From a checkpoint of a small mixture-of-experts model trained on Wikipedia.
Experts: 64 experts in each of 9 layers, 96 SwiGLU neurons an expert, 2 picks a token, a softmax router.
Training: a variant of Muon for the experts, 696M tokens, 5308 steps.
Below are experts of layer 3 (counted from 0) of a mixture-of-experts language model. Rows are named router (the router's row for the expert), gate (a neuron's input weights, with its number), up (a neuron's input weights, with its number), down (a neuron's output weights, with its number) and show model dimensions 0-191. Each number is 128 + 24 x the weight over its row's rms, rounded and kept within 0 to 255.
After each expert's rows: a language model's description of what the expert responds to. This comes from a sample of Wikipedia text that the model never trained on.

# expert 35
router [124 148  54  90 137 130 139  99 171  94 156 104 142 115 133 135 119 128 138 112 144 118  67 150 130 105 104 122 106 101 137 136 145 116 117 139  96 106  96  80 113 136 135 156 144 148 139 132 105  87  76 110 136 141 149 142 143 137 116 136 125 126 101 111 138 146 109 132 167  98 126 146  98 128  97 105 142 123 106 129 106 136 158 102 141 169 105 122 139 160 160 160 160 189 120 109 111 206 119 105 175 150  99 102 139  99 114 169 148 155  98 149 110 128 123 102 102 102 146 126 154 118 111 119 106 119 103 127 138 122  96 150 119 137 140 130 167 118 143 117  97 143 104  97 137 142  83 111 155 119 104 129 116  92 110 141 104 159  94 134 131 135 148 130 125 130 144 116 132 132 122 105 195 140 127  93 115 110  62 148 124 119 122 141 142 152 133 122  82 147  79 134]
gate0 [139  83 133  95 164 105 104 132 148 138 114 126 164 133 141 184 139 143 160  84 106 128  70 142 172  91 117 125 114 118 109 119 130  69 124 133 133 138 129 107 179 108 169 141 138 147 146 128 139 136 138 123 125 125 108 147 155 153 125 129 160 108 104 140 180 149 153 127 155 133 131 144 161  92  97 147 150 112 189 144 162 146 130 132  72  90 138  89 121 107 124 120  98 124 133 118 145 101 144 117 138 154 118 110 123 102 168 108  73 128 124 140 117 156 135 112  92 171 110 116 132 131 124 140 143 131 111 121 100 122 116 163 120 147 102 146 147 177 156 117 157 124 156 120 103 115 147  98 125 131 127  62 116 121 108 107 118 196 118 147 166 111 155 105 119 106 140 102 112  99 141 156 120 162 134 159 109 142 117 122  95 145 125 133 135 154 122 142 149 132 158 176]
up0 [162 144 129 125 155 113  78 106 132 144 105 153 179  97 140 109 124  91 108 145  65  93  95 119 124 126  92 176  84 141 147 139 148 161 135 126 138 125 118 133 129 137 131 105 117 109 108 122 142 138 143 124 154 188 181 122 149  72 164 138 124 140 130 110 126  98  92 107 118 145 124 122 146 180 170 155 135 108 135 150 150 118 161 154 137  85 123  67 124 143 150  96 151 130 120 142 151 100 146 141  98 116 130 133 147 121 110 151 148 129 111 112 129 126 174 102 163 111 115 121 103 130 111 126  96 150  85 124 101 149 188 102 117 105 136 156 119 120 108 115 146 109 146 120 129 119 129 133 132 143 128 104 116 125 115  98 112 114 102 143 153 141 121 117 147 135 140 106 103 140 151 157 158 106  90 115 175 128 161 149  96 156 101  87 125 166 141  83 166 115 130 168]
down0 [136 133  92 131 124  99 113 107 124  91 119  66 126  92 123 140 143 124 139 134 140 128 137 123 147 119 136 143 155 124 110  88 111 124  72  90 141 135 123 141 120  97 152 128 107 148 121  99 129 124 142 135 114 111 162 103 118 102 133 173 149 124 122 140 107 167 128 186 176 129 109 135 160 142 115 147 134 147  88  52  89 134 100 121 141 186  94 189 166 159 126 115 136 123 146  99  87 163  78  89 134 106 124 108 113 145  85 120 141 151 150 144 143 124 114 117 142 105 152 143 139 138 151 121 144 115  78 131 148 142 136 119 173 154 138 140 145 150 139 177  84 151 124 148 161 137  96 143 129 164 134 169 120  94 100 130 119 155 138 132 120 119 100 149 143 126 105 156 139 137  99 120 139 142 186  98 137  96 141 131 104 109 120 141 117 128 131 172 120 135 164 130]
The first piece of a word split into parts, usually after the or a, such as re, con, co, de, pro: co-lors, de-pose.

# expert 26
router [143 107 104  91 128 141 121  99 117 176 120 147 142 151 112 107 140 133 110  61 145 111 137 152 138 103 135 103 161 128  79 159 147 125 148 142 133 153 123 155 125 175 113 112 153 146 150 138  87 123 139 166 141  78 150 170 105  84 115 113 135 151 127 127 152 169 138 115 117 130 117 150 140 122 146 142 115 116  95 138 101 148 103 141 133  89 149  95 102 142 142 135 101 108 134 126 118 114 155 150 128 145 180 146 109 107  93 120 139 138 109 115 134 129 113 145 154 146  52  94  95 113 113 129 148  94 145 113 132 131 107 116 172 148 141 111 148  99 132  84 183 122 131  82 131 127 142 148 102 126 134 152 137 155 208 124 172 122 188 156 146 127 124 134 127 110 132 120 152 126  95 141  97 100 149 127 116 135 158 137 118 138 149 156  79 115 110 143 159 153 127 108]
gate0 [146 163 153 151 121  87 125 136 144 158 104 138 105 148 122 136 110 156 128 130 160 106 131  99  88 149 132  71 149 144 117 106 160 176 135  99 117 143 152 177 132 151 110  99 131 134 122 142 142  77 144 151 123 107 139  84 127 151 111 105 140 140 100 111 152 118 173 158  89 165  98  63 133 122 124 123 134 114 136 128 106  99 130 126 140 148 156 129 167 124 168 117  89 158 114  89 106 139 146 109 126 120 117 131 155 136 129 102 117 129 102 134  85  85 118 148 107 116 138 102 139 120 117 158 143 116 145  87 130 157 107 128 176 114 184 106 106 110 117 148 137 178 119 101 119 118  97 137 176 140 126  87 106 162 126 123 164 119 136 119  90 159 153  87 125 109 141 101  84 139 103  75 136 159 139 127 107 134 163 119 131 117 115 174 127 141 147 125 158 152 118 142]
up0 [112  97 138 109 138 139 135 134 131  97 143 151 149 131 133 141 133  77 123 107 124  94 128 122 104  89 111 137 156 118 144 175 185 143 114 121 162  65 122 152 130 122 140 134 118 134  96 102  97 158 119 131 149 130 143 100  68 112  95 135 102 100 111 122  78 121 130 169 142 175 138 160 117 139 156 157 130 129 106  88 113 125 167 132  84  95 135 171 139 120  91 141 147 126 131  75 145 117 136 162 118 109  94 178 120 110  90 152  90 103 139 131 137 134 162 130 149 122 143 134  91 142  91 110 100 143 127 159  93 126  90 151 142 131 122 135 113 105 138 146 148  65 120  90 100 134 148 112 140 133 114 121 151  86 115 115 121 153 116 115 106 103 145 126 114 113 106 115 173 125 168 185  81 133 121 145 126 129 103 113  81  85 140 127 129 116 141 119 127 142 138 136]
down0 [ 90  92 165 109 158 144 163 123 126  77 150 153 132 102 112 142 128 124 115 127 120  98 132 151 120 150 128 104 118 122 154 138 171 148 134 103 174 136 127 132 125  99 147 144  90 136 120 109 137 120 133 110 173  93 158 124 119 154 124 163 182 121  83 149 128 103 177 105 146 131 143 180 110 104 164 142 105 157 163 118 116 100 152 121 151 131 135 132 119 131  92 143 179 164 148 107 128 147 134 123 139 119 130 136 158 118 106  99 136 169 117 122 143 139 147 140 141 114 165 136 176 112 106 132 133 131 103 146 118 156 123  84 126  64 144 101 150 111 169 125 146 126 115 133 113 161 102 107 134 132  93 128 130 115 129 113 196 159 125 116 126  88 123  79 122 105  99 105 127 120  86 142 140  81 148 122  98 141  74  86 122 118 170 122 160  95 124 150 106 135 136 136]
Single "e" pieces inside or ending names and words (Broeck, Deeb, Robbie, Wife, Chilean), plus sentence-initial On, For, After.

# expert 28
router [129 115 107 133 115 134 113 155 130 132 133  64 159 184 110 124 104 189 141 122 111 145  97 103 125 123  75 128 143 144 148 124 115 149 146 138 152 114 161 125  94 119 147  76 102  87  97 130 140  97  97 163 130 165 108  89 142 150 107 133 172 140  92  96 155  99  90 111  88 144 139 119 100 141  98 120 161 144 138  77 135 124 121 152 148 127 124 152 116 149 125 122 111 161 141 127 128 117 101 119 137 113 129 148 141 112 150 136 119 116 130 161 124 105 148 132  57 146 146 118 163 112 143 124 122 185 134 123 102 144 124 127 120 123 191 170 144 153 108 135 136 149 124 130 102 130 151 167 116 141 131 141  97 134 149 148 178 129 108 156  87  97 129  83 105 118 132 142 110 173 153 141 112 161 137 112 135 119  92  92  99 141 117 127 187 127 112 115 147 111 127 142]
gate1 [136 124 106 158 177 161 108 104 120  89 109  81 162 110 131 100 111 123 120 141 138 140 112 115 126  97  86 129 126 118 110 125 107 148 146 127 177 150 140 141 179 129 155  92 142  84 126  49 134  95 156 123 134 156 161 159 143 110 157 139 117  85 128 145 134 128 174 110 119 137  85 127 122 136 106 125 101 124 137 123 118 112 103 127 129 106 109 139 123 152 131 123 139 107 124 130 167 113 132 137  88 161 143 114 131 110 139 179 145 133  82 104 127 161 123 183 114  96 152 100 127 120 141 133 134 206 141 123 133 152 131 103 144 120 151 135 112 133 180 110 156  88 119 172 156 167 116 116  78 130  71 132 115 150 135 120 120 125 144 156 158 133 102 153 155 148 131 118 144 113 119 149 146 130 112 190 124 147 130 104 137 135 163 125 134  97  92 133 107 120 152 121]
up1 [112 101 109 144 157 123 119 118 133 134 137 136 134 150 171 119  56 156 148 101 132 130 122 114 128 143 118  98 123 161 128 121 109 136 148 113 154 155 176 118 169 128 138 149 108 122 152  89 143 144 151 135 125 137 140 125 127 121  98 129 121  77 127 190 128 115 145 162 177 117 132 138 103  33 112 125 107 101 179 144 140  98 123 175  90 102 120 127 104 151 196 123 159 140 132 118 124 133 143 131 166 127 136 141 128 137 120 152 120 147 140  95 104 118 161 120 150 136 137  88 148 121 157 142 120 147 146 123 149 120 119 124  86 162 168 125 111 144 132 138 138 100 128 139 128 130 127 103 137 126 121 126 107 120 103 161 130 133 124  86 153 119  88 128  99 142 182 107 148 145 115 151 149  98 172 133  91 132  68 133  77 106 118 115 134 155 158  90 119 115  99 101]
down1 [152 126 131 128 143 162 114 137 138 134 139 120 112 151 154 138 103 105 136 141 118 123 148 124 111 153 144  60 128 120  93 147 169 134 147 127 149 131 146 120 128 131 149 143 143 126 109 113 129 110 159 154 113 162 126 121 146 123 153 132 152 126  78 152 155 156  96 118 133 145  79 147 141 145  95 148 200 122 135 132 103 155 110 144 123 145 163 156 116 156 129 102 153 117 120  61 121  95  76 135  91 133 132 149 154 114 110 101 112 144 156 130 155 115 115 111 123 116 111 118  96 135 118 143 166  74 134 146 114 143 120 114 118  86 106 149  79 164 145 157  68 116 105 146 136 140 136 109 102 136 176  91 151 131 133 121 175 148  76 134  74  83 166 114 151 112 146 141 120  91 151 111 103 157 167 129 157 107 110 138 121 149 135 115  91 127 139 117 116 161 100 146]
The letter s as a word piece, both plural endings and inside words, e.g. Mis-s-ouri, les-s, Penn-s-ylvania, subjects, members.

# expert 9
router [160 145 126 101 133 152 132  80 136 117 105 128 178 107  80 123 105  96 133 161 123 120 134 101 130 142 126 135 122 141  97 131 132 102 141  90 125 155 138 135 148  98 156  87 129 134 142 121 136  97 169 133  95  90  98 106 100 103 126 133  89 101 146 103 172 112 138 129 106 178 119 159 117 121 140 142  99 131 139 140 148 176  83 151 125 151 108 104 146 109 154 114 137 156 101  84 115 151 106 139 113 142 129 165 147 139 136 100 139 146 128 111 142 119 152 117 138 142 152 116 111 127 125 113 107 119 129 189 175 129  87 115  58 113 112 167 140 118  88 134 153 126  88 101  84  95 138 141 139 105 143 169 116 141 124  94  79 144 100  97 139 135 170 133 147 147 118 104 135 147 117 126 112  78 176 115 149 102 105 120 135 118 121 109 118 143 141 165 104 174 101 138]
gate1 [139 118 114 123 147 132 109 144 135 153 125 117 136 190 118 164 109 170 103 116 120  89  82 149 111 130 108 140 124 142 112 127 165 127  99 131 157 165 121 155 109 154 109 115 142 131 131 111 104 173 156  99  98 162 133 138 142 109 136 107 117 176 144 122 146 150 101 131 116 132 157 106 131 140 132 105 130  94 111 123 125 166  98 143  72 155 120  80 137  79 126 125  95 113 129 160 110 139 111 102 131 167 172 118 197 117 124 137 116 152 129 115 100 124  59 111  77 160 106 120  74  85 155 115 169 154 135 148 111 170 176 139 139 128  95 153 118 136 141  97 114 128 136  72 150 134 132 111 126 102 111 166 117 148 161 140 171 142 116 122 141 138 126 129 110 143 139 141 111 155 135 118 127 101 130 100 114 138  91 115 135 145 117 111 126 131  85 161 156 122 110 110]
up1 [126 157 133 128  89 132 136 112 125 149 136 139 113 136 109 117 145 169 107  86 115 153 129 116 131 125 107 117  94 148 142 126 123 123 163 114 151 102 146 156  89 114 128 123 159 128 154 161 163 142 148 104 173 139 134 102 119 178 117 159 146 171 131 140  93 113 131 154 128 112 150 155  86 149 135 143 138 106 140 154 138 118 140 137 102 131 113 127 142 201  77 126 101 123 155 114 112 139 130 155 109 130 134 112 165 118 117 150 125 128 167 103 124 119 164 125 145 160 118  86 155 186 148 166 106 132 116 110 108 116 160  84 169 139 141 176 154 111 104 126 112 156 114 107 131 119 115 149 143 127 184 158 147 110 113 152 152  96 170 106 134 168 132  90 121 106 119 115 136 113 143 138 127  39 138 103 161 156 117 119 144 110 136 184 148 105 137 115 149 114 149 105]
down1 [123 198 130  88 132 103 155 138  93 157  90 107 132 141  90 122 132 188 119 123 141 110 152 137  96 139 129 137 123 147 106 107 124 140 126 112 146 105 165 130 150 148 107 138 138 139 119 103 107 166 120 146 160 104 100 131 102 131 102 132 136 130 105 146 142 137 142 125 119 123 116 109 133 134 180 101  91 120 140 154 143 172 113  89 124 149 114  86 122 164 151 132 115 110 139 151  92 114 128 116 136 152 201 144 102 115 101 142 145 119  96 101 166 100 133 138 179  88  99 145  74 153 161 103 109 136 176 134 105 150 127 144 118 156  93 120 133 128 144  98 119 129 137 135 120 136 123 133 149 139 142  83 135  87 115 149 109 136 123 146 174 176 134 115 128 114 169 153 170 104 141 131 148 150 147 139 101 142 149 150 148 116 118 122 152  91 163 120 165 165 133 186]
Hyphens opening bulleted list lines after a line break, as in infobox fields, See also lists and year ranges.

# expert 47
router [124 145 100 108  74 108 143 118 133 145 139 140 114 106 132 151  99 137 116 129 159 111 174 113 158 103  84 161 126 116 134 115 130 143 138 108 120 135 175  90 136 134 119 172 102 106 116 117 111 149 125 100 150 154 164 135 154 128 131 168 150 105 139 172 120 144 154 152 164 164 155 139 119 118 133 107 133 140 130 123  94 142 130 159 141  96 127 134 116 131 116 142 135 124 106 150 127 106 149 140 123  78 114 138 130 164  87 159 131  99 158 187  91 181 182 136 119 149 124 110  99 122 110 132 170 124 134 140 148  87 109 181 131 112  99 134 161 168 123  83 140 148  81 127 149 113  93 138 154 110 176 120 179 129 110  92 137 171 129 112 117 120 119 159 127 114  99  96 153  92 148 129 122 102 117 101 136  86 143 134 158 136 107 130 141 101 141 123 168 126  86 105]
gate1 [118 124 131 154 140 139  92 157 119  88  94 109 149 142 139 119 141 191 143 129  86 127 140 131 127  95 119 145 134 132 120  61 134 139 181 157  84 107 151 152  83 138 150 108 134 136 156 153  99 108 133 113 152 129  96 119 110 116 131 125 155 157 104 110 133 152 146  77 118 107 153 103 116 167 133 114  73 104  99 103 136 114 126  99 115  95 125 101 129 124 120 130 102 129  96  97 105 160 100  79 113 115  92 142 162 146 141 154 128 126 155 144 125 111 163 115 135 130 118 131 115 169 105 122 140 148 128 157 153  95 122 118 155  88 138 135 134 172 181 143 113 128 108 120 147 101 120 192 147 107 156  95 115 167 152 148 157 110 137 157  86 119 162 135 119 155 134 154 151 134 123 152 148 133 108 114 100 145 168 119 145 109 117 117 180  98 132 165 114 145 152 146]
up1 [ 95 104 147 124 117  89 138 128 104 108 133 154 141 148 162 103 147  68 132 109 148 127 121 138 144 103 125 160 157 111 125 147 103 127 122 109 130 165 160 123  79  93 132 135  59 184 153 134 138 125 114 106 103 105 138 147 159 106 111 127 136 105 109 132 127 138 135 108 166 146 141  77 185 112 116 135 154 165 163 116 103 110 161 129 112 151 111 140 116 139 122 130 123 135 147 116  91 117 180 109 139 119  96 128 121 107 130 131 100 126 134  96 183 120 146 109 132 168 111 144 120 164 142 113 102  89 149 139 141 165 141 106 110 161 124 140 129 154 109 127 128 113  72 113 126 166 106 106 121 168 142 117  83 134 133 124 106 135 125 138 151 157  98 117 144 109  94 144 141 151  94 169 121 138 112 138 105 104  85 144 137 122  96  81 123 124 187 114 130  68 102 133]
down1 [169 173 121  99 105 150 152 104 101 149 126 157 100 148 144 133 109 158 104 143 162 131 123 136 153 144 160 103 132 121 172 148 109 117 157 143 165 150 138 144  57 149 171 111 128  90 136 106 138 145 126  69 116 101 171 141 194 148 125 111 158 123 180 142 132 114 133  91 113 128 130 101 122 112 126 154  76 160  88 157 169 111 121 105 110 112  99 151 136 156 115 127 102 135  92 126 133 111 161 111 138 140 133 125 106  97 101 109 134 126 128 142 123 149 155 139 125 105 128  83 127 172  97 143 121 144 150 118 145  59 104 140 122 101 156 149 139 117 143 113 135 117 127 111 107 100 146 150 104 160 111 155 138 134 156 120 155 120 108 143 128  67  86 163 144 160  97 136 126 134 129 150 145 101 140 119 117 163 149 110 112 157 116 130 101 124 148 143 147 120  92 141]
Lowercase starting consonants h, m, w, g, and mid-word ol as in watercolors, plus degree and minute signs in geographic coordinates.

# expert 10
router [101 104 145  96 129 127 100 118 111  82 139 160 102 147 122  77 152 142 116 115 111 113 173 117  77 127 143 117 103 164 168 107 168 129 140 172 111 134 111 127  70 159 130 136 115 129 131 158 159 117  92 137 123 110 138 119 120  67 122 102 167 129 157 126 157 152 143 143 146 150 127 137 118 116 125 136 129 161  84 101  93 117  83 119 137 112  93 120 134 119 134 121 143 114 145 120  82 104 179 152 139 118 134 112 122 180  97 159 127 110  92 111 120 112 135 155 139 100 133 100 103 117 146  93 105 116 112 153 143 151 131 115 192 116 122 124 132 151 128 139 138 145 167 108 103 166 118 165 139 113  96 115 105 137 149 139 124 150 113 111 146 125 108 139 174 128 101 111 126 171  77 122 125 134 139 137 111 168  96 145 115 149 144 142 144  79 145 134 106 116  84  74]
gate0 [111 132 144 174 128 143 161 154 121  95 128 121 143 128 122 125  89 161 102 162 129  84 150 143 147 137 170 129 109 107  94 128 132 132 124 133 137 137 147 147 125 121 134 125 109 169 164 114 104 118 115 140 126 124 165 140 123 112 152 106 131 168 160 111  76 131 174 156 126 168 145 130 106 124 122 113 125 127 116 114 133  83 104 134 122 161 118 117 125 140 126 166 151 121 141 107 138 198 160 118  97 130 122 174 146 165 170 145  84 124 140  87 124 123  95 118  93 157 140 173 130 122 163  68 147 175 115 149 121 160  87 136 152 139 145 154  86 135 100 149 143 139 177 137 101 123 118 115 102 102 137 133 135 132 144 169 173 170 170 143 101 123 159 178 141 109 154 120 138 103  99 108 114 107 150 116 122 143 168 147 119 112 125 103 152 121 121 147  98 162 120 112]
up0 [105 120 123 149  93 138 140 170 132 109 123 116 143  92 128  99  73  95  77 119 108 111 117 159 134 154 151 154 128 146 151  76 139 112 124 118 134 160  80 172 111 156 120  91 115 151 130 127 104 180 176 107 158 150 128 164 139 155 126 163 130 127 129 166 126 109 147 100 131 146 133 131 124 142 143  96 123 148  84 176 129 104 146 144 128 149  90 164 112 141 124 124 110 133 110  95 144 165 140 119 140  99 147 117 114 122 132 132 107 139  85  97 159 117 158 122  97  64 134 140 144 100 122 111  97 107 114 115 110 111 115 108  94 125 112 122 161 111 149 133 118 141 185 152 136 128 181 168 140 102 139 136  94 151 151 103 171  82 139 184 137 127 133 104 128 133 103 107 128 133 120  67 126 157  95  97 104 116 137 159 121 127 113 142 145 117 128 137 116 123 130 105]
down0 [137 123 155 175  78  90 155 146 147 108 177 142 104 140 105  86 142 127 128 106 132 121 122 148 105  82 138 133 122 105 139 103 127  95 158 146 119 182 146 101 131 110 134 128 142 126 141 140 141 141 129  89 115 117 104 122 134 179 150 136 159 128 142 159 179 152 150 104 140 111 169 130 132 121 167 123 148  95 123 138  94  66  81 136 145  72 115 118 158 143 119  91  95 161 141 135 150 100 124 162 124 124 125 146 128 159 148 144 146 119 155 136 120 161 142 118 148  97 132 130  96 124 146 133 169 145 123 123 106 198 105 148 136  85 117 158 153 139 141 116  95 127 134 149 112  88 129 117 141 153 116 107 120 123 154 113 132  96 113 127 141 136 102 126 130 119 106 143 137 126 167 150 135 142 159 135 124 145 159 109 137 187 123 173 144 160 183 131  77 161 122 127]
Single capital letters or short capitalized fragments starting a word after a line break, hyphen, parenthesis or quote, e.g. L(ewenhaupt), Haut-B(rion), N/A.

# expert 43
router [117 104 145 111 134 115 172 126 139 120 122 110 116 115 115 115 145  96 132 134  90 146 133 110 134 160 126 127 139 123 151  90 119 144  92 113 108 157 144 101 146  97 147 171 101 126 147 108  98 152 123 112 132 182 105 154 148 146 138 149  85 115 146  96 156 168 143 155 106 146 113 118 136 107 130  92  86 128 127  84  95 155 155 124 120 132  71  93 127 136 121 136 111 154 150 132 116 121  89 173 127 120 111 176  81 116 116 119 111  94 187 143 151 115 126 127 129 154 156 149 104 127 147  91 146 125  80 150 102 125 153 101 136 108 147 172 106 138 167 132  71 129 117 147 100 107 148 106 162 137 173 167 134 143 135  80  84 154  85 109 137  89 137 162 114 131 125  80 107 129 152 107 113 124 108 125 103 130 122 129 137 128 122 155  99  93 169 108 131 150 143 139]
gate1 [ 71 138 122 118 121 102 125 121 167 140 155 120 145 107 132 109 121 108 126 136 104 146  76 133  74 134 173 132 118 100 142 111 121 165 118 152  78 111  85 135 119 104 164 134 117 131 158  89 126 130 131 129  95 118 164 131 108 115 142 135 130 106 132 148 137 143 129 122 138 164 120 130 129 128 107 161 154 123 158 149 128 157 137 153  79 148  69 124 171 148 117 129 186 104 171 106 109 103 109 151 164 136 137 126 145 134 140 141 157 104 178 151 106 114 119 136  94 112 126 110 115  97 101 111 110 111 120 133 115 157 160 115 156  86 119 144 121 162 120  91 113 156 132 116 133 126 195 144 149 122 128 147 155 128 128 164 120 137 136 147  96 148 154  99 142 128 173 139  94 120  85 113 130 106 147 168 126 122 106 106  89 166 106 114 123  65 155 167 101 152 105 115]
up1 [157 156 152 138  95 108  94 153 123 130 124 152  71 151 120 113  94 111  92  85 130 172  88 154 128 144 110 143 159 182 144 162 123 138 138 123 130  90 103 132 113 123 143 140 132 122 112  77 142 143 150 105 143 126 153 135 131 150 150 122 125 156 138 111 102 120  85 104 117 103 138 112 128 151 121 105  93 141 109 153 118 125  92 128 153 147 123 103  80 178 131 127  86 179 108 144 156 138 147 116 102 104 149 135 141 137 100 114 123 116 103 148 140 144 138 146  91 114 110 139 148 173 127 162 147 148 120 169 128 184 145 120 144 166 129 122 133 152 146 128 143 164 144 168 122 129 126 126 159 101 132 123 108 141 179 118 152  78  55  77 130 127 154 161 153 171 129 136 141 154 152 133 116 133 114 168 166  98 160 130 163 133 129 108 120 137 123 103 116 108 133 144]
down1 [135 152 151 154 116 131 117 166 161  78  99 122 115 123  86 107 118 155 149 152  94 136 135 154  88 138 134 153  97 126 152 107 152 133 119 102  99 105 120 133 173 133 148 153 116 122 136 169 140 102  97 175 169 110 174  69 113 142 134 137 150 117  92 136 143 154 161  91 104 155 115 104 126 125  92 149 120 133  94 122 148 106 106 188 142 110 104 113 153 123 159 145 138 148  90 145 165 127 163  98 179 158 154 102  95 141  80 155 125 117 126 130  80 126 160  90 133 114 125 156 136 123  95  84 156 141 156 150 120 173 128 148 127 113 133 126 146 135 163 121 127 113 149 109 104 122 100 103 162 112 133 103 120 134  97 101 168 104 135 138 137  92 150 133 139 168 125 135 133 154 143 109 122 110  85 137 142 176 111 143 143 107 155 118 124 123 144 133 146  91 137 132]
Table cell pipes starting rows, line breaks in tables, and list-item hyphens, plus some words like named, called, former.

# expert 53
router [146 142  90 129 195 157 128 104 132 101 149 139 119 100  83 144 146 104 132 163 132 145 116  80 125 122 145 153  93 141 150 161 104 154  87 116 161 124 101 130 134 145 104 146 128 111 103 129 110 114 144  95 122 145 131 100 140  96 107 133 171 142 105 142 106 138 150  98 154 152 127 135 146 131 137 121 156 105 131 136 123 142 133  68 117 133 119 130 159 181 148 127 151 120  92  75 134  94  96  85  98 121 109 130 139 140 144  78 160 161 173 136 151 128 155 151 124 175 143 142 111 116 138 173 111  80 141 123 133 125  96 101 119 157 110 105 122 143 126 107 168 160 159 124 112 142 109 111 137 121 147  95 117 135 133 156 132 128 151 127  78 160 161 146 114 117 151 166 145 116 110 158  71 130 126 131 116 184 117 103 166 125 158 112 146 144 135 114 138 126 171 160]
gate1 [169 137 158 120 109 138 109 110 133  97 137  63 122 124 144 106 132 120  96 163 124 134 166 160 109 108 144 106 117 137 133 106 147 125  72 114 123 155 141 121 114 132 137 101 120  90 120 104 111 122 108 115 104  98 141 120 153 136  64 140 118 130  95 124 130 149 126 118  74 103 165 146 122 117  80 164 162 125  91 122 106 171 123 159 146 134 118 148 121 134 115 156 103 115 126 140 131 145 126 113  91  85 153 116  89 126 158 143 161 117 131 139 125 153  86 160 158 116 148 121 158 111 119 114 102 108 103 148 121 131 103 123 178 134 181  86 124 137 135 109 134 152 100 123  90 127 111 133 165 132 159  71 134 132 127 158 129 113 161 152 121 152 151  84  87 105 137 170 124 132 104 124 156 135 145  79 107 158 130 138 142  90 128 130 148 139 142 180 137  99 147 179]
up1 [145 126 145 139 132 109 146 144  94 138 137  86 166 130 101 120 154 170 201 127 140 150 123 119 124 128 119 156 111 127 147 139 148 161 126  58 138 114  95 133 155 146 135 140 101 139 120 115 131 157 124  83  98 117 142 153 166 125 151  88 112 114  62 137 108 108  97 124  78 103 142 148 131 115  97 139 107  95 153 128 143  97 164 162 121 121 135 124  89 111 118 109 110 121 129 128 165 154 134 111 122  41 120 135 148 120 128 124 167 140 124 137 147 116 102 102 131 129 105 140 109 166 152 152 122  96 131 147  90 176 130 183 140 136 128  95  69 125 133 136 148 150 158  81 111 134 114 123 107  91 138 142 141 118 117 110 137 151 158 126 150 104 117 137 118 130 153 151 123 113 107 178 162 146 132 138 158 109 185 113 139 109  90 124 112 146 150 127 129 142 122 135]
down1 [125 159 101 100 126 134 142  94 119 143 120 152 150 136 157 125 101 110 103 120 100 139 162 131 161 119 129 152 137 115 196 145 103 106  98 111  96 115 166 103 134 114 130 140 158 133 104 135 108 109 147 150 119 153 165 155  97 101 134 155 127 131 176 107 138 136 153  96 124 109 151 115 193  95 141 103 131 155  94 178 147  89 164 140  98 145 162  94  87 117 146 112 124 129 103 132 124 122  96 137 138 111 107 148 149 167 116 113 147 117 109 131 134 105  88 114  87 133 165 166 110 126 110 106 149 114 160 138 148 133 127 168  89 126 112 136 144 151 129  81 122  86 147 143 155  95 155 111 111 142 167 129 146 157 104 158 132 118 144 101 129 139 176 153 113 164 131 111 146 107 104 133 173 121 105 191  94 123 130 140 122 109 133 132 169 112  87 137  99 109 117 110]
The final y of names and words such as Lecky, Easy, Leroy, Dayton, plus -ate and -om pieces and the particles up, down, over.

# expert 41
router [170  95 101 147 132 133 121 179 141 138 110 152 125 164 184 164 123 103 128 163  83 155 119 106 101 125 155 101 111 112 161 124 116 135 129  99 133 116 126  87 148 111  89 156 131  61 186 163 145 136 119 101 116 125 110 134 123 133 124 126 123 132  90 146 148 138 143 124  73 142 112 130 137  86 116 114  98 122 117 122 146  95 130 111 113 117 147 120 104 150 140 137 147 109 142 140 112 168 103 138  96 125 110 130 140 111 132  98 121 193 139 170 134 128 111  93 127 182 118 149 102 117 114 136 122 144 142 184 166 135 126 138 126 105 129 145 155 149 130 136 126 108 153 149 127 114 154 124 146 106 174 137  91 165 134 124 105  68 174  84 143 171 117 129 144 134 160 128 104 105 103 146 126 152 123 129 143 111 145 103 114  92 159 140 119 123 119 181 147 128  78 127]
gate0 [153 102 151 142 155 109 173 121 126 141 185 116 162 124 132 142 120  86 134 167  95  81  86 109 141 119 148 131  82  91 147 181 155 134 124 117 117 100 143 115 161 132 124 140 106  71 114  91 140 118 115 131 126 134 121 144 155 112 116 128 124 119 130 131 119 121 177 136 114 145 146 112 157 109 105  92  82 141 172 130 118 100 118 126 123 128  94 142  88 112 108 115 147  95 135 118 121 162 149 104 134 172  96 150 143  82 115 140 128 102 133 132 132 101 133 115 137  98  88 158 107 114 159  88  89 184 119 127 112 124 122 175 135 150 138 105  77 103 179 127 114 110 155  54 138 130 147 115 123 163 127 137 126 112 155 134 112 133 142 153 125 163 127  99 142 118 125 107 150 160 139 127 135 132 123 126 105 136  96  83 135  92 135 119 142 106 116 110 145  72 134 111]
up0 [102 141 110  95 100 107  67 137 119 173 154 129 123 137  69 111 158 138 150 125 143 140 112 130  89 155 137 150  80 106 113 150  72 156 142 101 127 124 124 154 103  61 118 111 111 113 118 158 149 119 102 113 114 144 180 168 123  95 147 155 129 121 109 182 154 135 115 130 149 140 143 138 152 113 125 145 128 140 128 122  88 148 122 111 135 163 138 153 136 116 122  94 151 150 147 132 143 138 156 168  66 147 102 122 178 124 132 162 145 111 155  95 127 202 156 130 106 136 105 136 143 112 188 121 143 122 148 126 122 119 151 167 109 152 115 151 129 138 137 161 108 134 138 139 117 136 127 143  96 125 110 102 127 123 127 185 130 140 120  93 112 119  85 140 116 144 130 131  99  98 132 107 126 117 125 119 136 151 137 109 105 141 153 147 166 146 147 125  83 151 175 142]
down0 [134 106 127 149 113 133 121 171 113 132 147 113  99 115  50 132 125 145 166 137 120 140 146 148 110 186 147 132 157 162 163 129 140 126 163 126 134 126 135 158 142 140 128 108 145 126 124 120 163 116 118 120 107  93 107 128 168 123 120 127 110 138 121 140 115 119 122 151 175  99 106 119 138 153 123 121 202 100  90  91  90 112  87 143 142 113 136 114 106 108 133 150 123 176 113 118 107 178 157  93 160 123 111 117 122 143 115 112 156 114  99 148 150  96 179 134 126  61 121 127 163 148 152 148 120 130 136  94 147 137 152 147 124 137 120 145 138 117 132  91  90 156 144 145  86 121 119 137 147 125 110 169 176 103 122 135  75 143 105 110 149 138  97 147 141 119 104  88 147 140 136 119 152 148 112 126  89  90 115 169 128 146 165 155 135  98  90 116 151 121 149 102]
Pieces ri, li, hi right after an opening consonant or stem, as in B-ri-tish, W-ri-tten, sun-ri-se, re-li-ance, count-ri-es.